Below are experts of layer 4 (counted from 0) of a mixture-of-experts language model. Rows are named router (the router's row for the expert) and show model dimensions 0-223. Each number is 500 + 50 x the weight over its row's rms, rounded and kept within 0 to 999. Numbers have three digits each.
After each expert's rows: a language model's description of what the expert responds to. This comes from a sample of Wikipedia text that the model never trained on.

# expert 20
router:532475525536488586588604484559529472571494499494553460505481437501618453429496520547488463528543435490551511462450531517524476529472497543497510506607485521567545487478495567544484523454476520550612472495489452439443621576517408493507559519410531574487577540493466454520446509530473340434460482522450492568548407524556516505530573484481543531365502506444538458421490448401481412504530456564443536560486521486498530455520579476512555478550533463488559503523548521483526510503431445588450362470529563441477377445515530450552541382526435502533415448557529470545515459454514468421521530440475538473427496501527490447497430530459529522546516487401475446482508383428474440462462
What it handles: Pronouns, auxiliaries and quote openers in running prose and plot summaries, such as he, them, were, been, but, and opening quotes after said.

# expert 24
router:553521450499563572528527531568546565552506500435626418522466579535546522442510472506549511550553470518520515394475466449581478482532461582539499485540521536501573508525508533498486470450411451521547514471460415437473524495552421475491647578432500566586528515545428517590451492434432448525555481542366399500534454534535532483558550482522512482455491542393440531510549500459525458519528492510465517553477502468488545474510557547434568494515526418585476566520567527532499481545445465538452351461493529489534501486551536442552530536625442551549465432583579512500433476499550482446522486458488562408538518413491502465497516552439587546560525502380425475514566494468512479419407
What it handles: Common nouns and descriptive adjectives in general prose, such as station, building, water, wet, beige, drops, beach.

# expert 19
router:520574431510471549490615542496525530510535630539576518562410486497544440443565599391484510543539448527485505507495585477544539439512540574546532527461563512465520499419504568528482570503491445576529550499408462470452544508574473504577561527421477516634609501492465467534517550529555481569458497414459417481569458456504468535488529515508571556503495494511516440492469502493506514380493477461433465426463483521570469368498551540472579571567556448481570534550545491503437460538486381508502417474477595459442488544501536517581584483548573611589455466559548471486526499451493546406497508506469540497453544490465422430546541499513565499487476438445481416481451430441510481523517
What it handles: Prepositions, conjunctions and verbs in running narrative after a subject or comma, such as in, to, as, with, became, left.

# expert 25
router:546603503475498545499468524588508463508473480515531508502459531495593431423569501600459469572505542465485448427524445559601492504495517537486560441525529514554518494538567436481478513485392492465554494452502499386529551481431477461507445487488361442431501564499436478404480597538585560469521467543405483437570525538473507479561553518482570501423541534511490444453439497515534404451507467584501529433409481505472506523441501493566581507458535480548481640515517442410437450493460492611461379489504551483431478526573515432468536510556480539563403455520567475503565473532534441425474496544466559449499548469469522393539619550604556463476475503497491464572496460477514507493421
What it handles: Periods, commas and pipes after names, years or values in bibliographies, name lists and data tables, plus foreign articles like les.

# expert 16
router:544522468516533472511478551443587505476503536554529541466417505540592400450505471502505493478481512523491547479491605492511558407484551555554620409519440491531532432546516489558536534459455545580540485461457441451487449443525488562472653475466465404554526506543497520502500579537550548537450462433479480547566518514499501570579487500498560505460490484470551486480386453503570400384522470463476506521531467489423563480432542549530556492588572536440460423492528403512423459496573444594462516506425499399489523593539530439444527495520569574541429493494528490420576525505491566450503537486447579494521596499545421519457430589582562456563415419460544479536441487479514448520538
What it handles: The word of in place names and phrases, other linking words such as as, into, than, and some numbers in tables.

# expert 17
router:561500485501553557540546562552449468507582454542605427512456572560540461427426506487443512484565541420449552455535475407587466387462480514490515468532473529534526459563466498514568525465412471502500468468508509432581550623499409438470520530425517587436518583541428451457514475446546510460429436501340475462563462530506585548467530428484604545455547582531483444496463482511561503453532411513461510496433515502494520493431472532513593519542572456574539493522543557430470531543409477442500450492460597415455427453570589476523515527567489447566452513517511469455558486590457540442581483404484525489590518527517487488509472537503509438534492514410514454472469452565516545530448
What it handles: Determiners beginning noun phrases in prose: the, a, an, its, his, her, often after of or in, or line-initial.

# expert 9
router:552519431588444554560628495598454543559459566538533529503395554576551421453523505499562510533557454552575512445509499497531537517467514554508558519492489515508503495473554548446514605528569525594551479445537421468475591543599423498565530491393518498495542547517515472497418511465493376556485457454463395575567437487527468443507591446409531485432461443498453466432505423436524532521588479507487501594531514487504497415503540545536542506585568520596568519445517450484488482510480401439578455567464561428439410517443567463523526397546466532554499520525551470538487534426471522456585493518489519522434483573478512465540404446517563497505468512492469460511454428430534461493476
What it handles: Sentence-final periods, commas and clause connectors in running prose, such as which, but, when, where, because, that.

# expert 38
router:527500482519452574595524531580474452598541487541541439445442527512477511442498555522490485473524465500543493418481497520627494479600515475524578529581568498593544461471454522508477554464578440494522488429492388429504530523569506390505619473431463522616495505556448477506512490506509458551449454538487483578551381476552518452507583469486531548376476532480586464491493456476495493445515488557431427465483549547476436544392550449506482468528495419475519564535494454529575483542495465517512514522418576425454438512505606492454552434503432560563478466598515512474512467444511499505508554531497488546469583510568565487548514480446493476476452494526395482474464383341416458547462
What it handles: Personal pronouns and auxiliary verbs in biographies, such as he, she, been, was, would, plus name endings like -ie and -i.

# expert 5
router:558485449514530584530531609508509542499486461496541538596409544552434437492465484597424430504501421567524480483454596529593552501536580598513579416607473606493443419522553500461562521397396484630533510538583429486609535523523474485439609511463455434438556562581478527448450498558525515523442533429449517559501458578496483555505466493509481416572442430435468490491441514526484423472506439481468506512537519453512532523410470494534552452513465504396488517521587454468437441530478456447457469524437533479469525535521559533492505551538429486551427456522495504413499491464505562492565520543510560496506529520524458480519556522584509464537434454455474521479388508492549433441563
What it handles: Pipes ending table header or row cells, numbers in tallies, and quantity words like two, three, several, both, many.

# expert 22
router:554491420561558528472515568528543537531507524419551463477379518518476491435479437461468546545524500491520513483386452537565556476458447569522542462524547479579512486491420526539505538454490398594474486433450429495476476539585386517509587545442494593526491534467418547498470479499523506551504510420425471509544528488438544377535466487554529504456598475410418524554533454526597438475465424568512411511531541512391524473384472478498507492482478514546510590431566521455515394528436441519531437477551574515424418526507562442492611559582578513539507494488480470465519484458533511438532503453496587465487534461559507403511513545584555526579556547436526442520454560473493578509527
What it handles: Taxonomy and chemistry terms and the numbers and units in measurements, such as Genus, -idae, species, Phylum, ethyl, sq, mm.

# expert 12
router:549549481499531622515491501579511541567456494521594459481499578557537521433542518529571540575557444543511606417479444526552474507515471631499611438613520532501548485560497542529453517487488505519581519482477447398435542493513511406524638539458499472621602527516478440603458510484443470493545449577445462610513445479475460496566589441520566471424506492366517484483492473488475481540568522482457531492455504402451527498487518522428582440543538405576529557527538503567507517502398486537470379470500516521534507465560539476553473462521442503548424514547581484444423522528536505486528481505448524482458536451518542499487400548435479497522514521435472448493518429503577523450469
What it handles: Singular common nouns and noun-ending pieces after the, a or his, such as film, school, season, minister, team.

# expert 28
router:514611583500527589451495547581509439509616490521477465484429529543566520387471545521493552545497499511522517492479492461599559523507479511501595492576551596501501468576462464474448500483406442549494512487494486412502545537558390525576540587464486413425495509496474485497503507521521512502548492477447422570516486507493445529595491376483588404473551536477525606438483493515491445454513498508395483573419594489476534545521498522525496529518588499617533586579531432492548465553487512525455401560506507441456487484467473520458515481583474520529494553542532479451457399497578552520525468572422505448451447389468553464543427538633496451467462510453442454546413481547490448527482
What it handles: Punctuation closing or opening units, mainly table pipes, parentheses, semicolons and full stops in tables, results lists and citations.

# expert 34
router:519479496531510645480562566506487499551523464522609529487443515486579505548550514628453489551523459467526563437430471524603507506542428579527579499653518553552513431466472548480509491451416444519552511433449456429490569541483456478533517562427483545499561496492449448470436484544597513529562400511362427548539476482500484393556572521522499563425424484448480458506498497487440407454496472459489565549491499457554589484487508574529528525487519500558553577480506520468522475483460441568485440418502540443517440475526565389578552480552485467459405487487591460525509499382618509458513520480460548443460466462526492481546507531544525458491553609459534515522464415496490493519447
What it handles: Closing quotation marks, table pipes, periods, and category nouns or "is" after titles of songs, albums and films, such as song, films, Records.

# expert 0
router:566519457518604616506496551585536475526569484520539528502504494492524478436492482449586429544491436483526486496493468492547585518541532514468604484512531540512607431444442575455571466443490519512463532511403458420494595532495457426612560520392407559549559566557436493490477554468534542513476540426462399524536461552582514473514561508467618473421445513506500415482507518572503468548537479471426448534520474518471543602462389481484543494518527518541553568486513473451427445524578539522540556510467490496412467499488485456422583525535465409521426408464526524411528415480568535495513529511444520455487506574576475445462451447601525448529523469556523482545564397531489444495430
What it handles: Word-initial or inner fragments of names and foreign words, often after a hyphen or quote, such as Sh, Th, st, N.

# expert 14
router:511432536587424586536490563522536543522557549535492516392493498534527543491514539508566507556563518506530538481511411521580455519564422611467596434446568476480575425532512519493486503509547441464487573480540413504442542526571485439478548435434419510632537471589420451493452494505481541451564469500454495511560451472480481468535601500533542509471464526483563500556497489481499466457493435589420451478439498577552440561430498436411511446574523391541569555527487480464522418499441436461491489510508614447425443515534525538473537492501505579579494497561647384489511504433469497490467474558467526505509608503514581509501482520580506439516460484450431504537502490368487442516557
What it handles: Name endings, place names and scores in sports tables and lists, such as -ville, -berg, Stadium, 6–4, dashes, and cells like 237.

# expert 26
router:570539467561580533499539541571414543502395526481527472542436559471515445401474508442477506515565484469501473405453530459557540468451550505502548514458526488554546484590518597500546552488381436583468546437439467456485572579528395487500518586423480596517510568496433530493510543478575582543545528458438400527486395462578502503559514486513503459467461547499397455526456488517589499503486454455526448532493581527528555446525599569509570504548576469546538533505467496458424418535501385481559417445465515383429450534506547419470527454509520527572517463529535429524514411396513488490488505464525523503484511514544399465570558553454546539575449471444493549529438444473507470549533
What it handles: Prepositions, conjunctions and other function words that introduce a phrase, such as on, of, to, that, which, because, "Based on:".

# expert 13
router:521520531499566546515484535503527565432466518449501549523453528593558495474454483556516505433572421556501509436474500556660530476521505491594585389480449535561505512467438470537580580550439543594505463430463474443474529552555425495507536435474385463484597625511499536524404545559539463531501498469452472483535533566551482469515499463457595454526532519537389488471415417510549527521475404515455446574425545459481583472492523456431534460493527551443516529501547490429350446545491468514501476502502492489451475570457528475475605473459454474577380561510508499427536492482513532456485537484431522475576529531629392463517494511543520489546559419511497513546581483536491546486484
What it handles: Capital initials and abbreviation dots in names and codes, such as David M., a.k.a., i.e., a.e.t., plus hyphens and exponents.

# expert 23
router:513534529521475497489576518540484461507461503493488478607380494501555500501443485434467467503475469456543485394575565490520505497496444624548516414582442508557561465503509471557427477437487478508467487513372396465608615558508482509549552544505437443525514551471482444492522486483543470477494501586437489480525499495514460576423506507434573468406492627498472461494424553466590477498570531567528475465424461472520455529425553530514569530547470481556478456552619420475483411495452469478378406516502561423571456541480532521501472540464549473586455493545522354445571473571499464490512509475445583533550560429485532498567505513565486504544467562382466511578507479474477458530512
What it handles: Minute and degree signs in coordinates (45°25′), table pipes, dashes, semicolons and ± in statistics tables, plus some prose of.

# expert 33
router:466614515543509565521450566520565550545425533577515526557464561514539529458485544487464466622502446533470502404512572492542544434486516604374571418514444588507526474592607539496523474500482418489538439444471448549504525476507487444525499507523437537479559463513496471577471598533515468490489487540441515523572408531471496630520595418401534415407560537457507530479494518466461471507562524526493516427403498554601474451478524459528631543544503429485530532501571472514472438498479498584451495517518551540486503468594505463534509454519513543499419453467577438422525458588548461424558404520473503442531530481493470426528443549579483453506459476437430419517535466479507510443440
What it handles: Career and role words in biographies and infoboxes, such as career, politician, footballer, role, plus "also" in "See also".

# expert 32
router:527533452598504564448418563561554495545486472626496464462511531542529514428527497534481487543546459523516517452398374488567576472482524542364588511575520586500540391517474389489415497449517508568578494502482438427464593487549527448455541521469458483539555523550480509483516492491463489461550488438428503572457464527562542446490570470552494492437488440498514440475473477537526403419553484513517438492500435542595519544430516567437525490589542486569487566555518406520488489505459453490405474462396565422433457521510562459532590464598479482540459607500515431491509508484455546577572439455441529533588638486452551454533497479495483484513509490492487516543443428476508526547511
What it handles: Start-of-name words such as National, American, European, United, plus the and leading pipes in award or stats tables.

# expert 31
router:520547456560541546554560519479419512514512515441562579513451598561564494508435444544495503542558479481459574492502493471568492478546488519435571521484509515577504414529439458550546551495482473597524536405469423461506494586545503527518470592479438565478562528498508472529435524502556427546517441487422402569494502516489480497526563456459473461490553521456408527496498478431504548484504518484413445556447573467506559496520493526589594520534582454500521501524511532405499395546444382447565425559470548427427396520490565512477420453562541460609520534535597433610536472421493500458564502494469554518433469377558501465504425470576513478531495441492468486609474581473487552552577
What it handles: Title and section-heading equals signs, sentence periods, commas and line breaks, and is or located in opening sentences of place articles.

# expert 37
router:499586435497513534551636560516457545511470563453550432627440552508460489426516488447507543517592462529499535492481454434574510507557500625573520512462600565440479412548437520450441479545466499552495558558391492444557564536520473510526528440407491452581595536512466489572492541413563524519440496507458380525594493488490455583533542456520514575488457502441450382527532480466454514476470461440429443514478597503589570448545520476410491548556502488488570549507503508519458448496516458533472436530448559409456574450485516454519489489566567480597473474513642486455536459526514580462531516538410537500519506462506496429528530455549530571478536478453561487512431476441497493500461
What it handles: Prepositions and verbs in narrative prose, such as at, between, against, down, built, serving, expressed, including mid-word verb pieces.

# expert 36
router:551581604523562549551559511541530512508454516534547504462483539563545430434487495495510543526517436552450532482464519501562521437423475438455568392489442511538532526530464488551435563524495514596553457421458490459545588599560426488515432481454474477439602573534469484560424549502563495535415482499448430638561436505576512426524570507419583509505487507474487534477455363470517440454536416481471497508434555511569483480551553504493566460576578477583545530540481429506468394507507467489554410437463552479389478516479503478449548467519511594553430549503634479509457527445567543471524477491471552470534523483512491461483426521482549497511496447487417457613504484419558508518436
What it handles: Commas, and, ampersands, colons, semicolons and quotes that join items in lists, titles and infobox fields, such as Law & Order.

# expert 30
router:549517507577369515525583559549470638477503474586519460472428525483509467473465567504492563528531494502550459409460454544584560469487495560529614448492532567469493363478488492510463530554522465568478441509463452450513533543538516499455522446476345513649489507548500512414409423509483473428456500442471531480468461484454589417536564508545523396536493490413458440477440504546523545552513426550469442492504509456453510542424527502458507471572443417448530502482575438485428445442475505447473465563434550459468432524507563414515543494566569505540527547554511432404471518526494445419546501424451502417600610475490535454476482503576492507549509499501452534517466500455473504480448
What it handles: Numbers and spaces inside tables of scores, statistics, coordinates and dates, such as 88, 400, 000, 2006, and "+5".

# expert 10
router:579538434533413560498499506495538520538413551554609542490405518522538486439544559573559535486475513562510500435538466554585509493477540573471566481445492548497511422575527527507454558521594429559534492501525429506559433585570439449530529539492441491535462463550412504466533507452475501431433461431459464545491442530494506464454648351393557448467494493404542480445506521524442468541596446464468465498432513525482467489416518473501655499520531454634559534477531484495525522481426461484453465568494555399494496461544605472563456427483474505603527544549529453548458544519511480508612573523492491437480556455504480479581465501478528455492563475517467508472506398476505506541481
What it handles: Years, month names, ordinal suffixes and commas in dated prose, such as 2016, 18th century, October 31st, and "In 2008, …".

# expert 4
router:503502466560521548584421512545431482500522517504562532531500506577549457438565488524527417548537519505444506421510448505548511582547557537516617473503553560548498404569456453512376452497568505519537580473480369392430504464499484466508536487434378492545552467529446465446459463573538444517536475525418553490522446461513493511534464497473522469409508518467570479452471497468480471480552435514411551458510538449516483553405558561456483577563475382591478584547495433486527423536411488531516515639479555504424490498484522489516491466478477569492488532532554445425501512577506483523557435440464451570488652510517583503555545506485468480474388567485442547590449554446525469522499
What it handles: Final words or pieces of multiword names and dates, especially in tables, such as District, League, Road, Cup, June 26.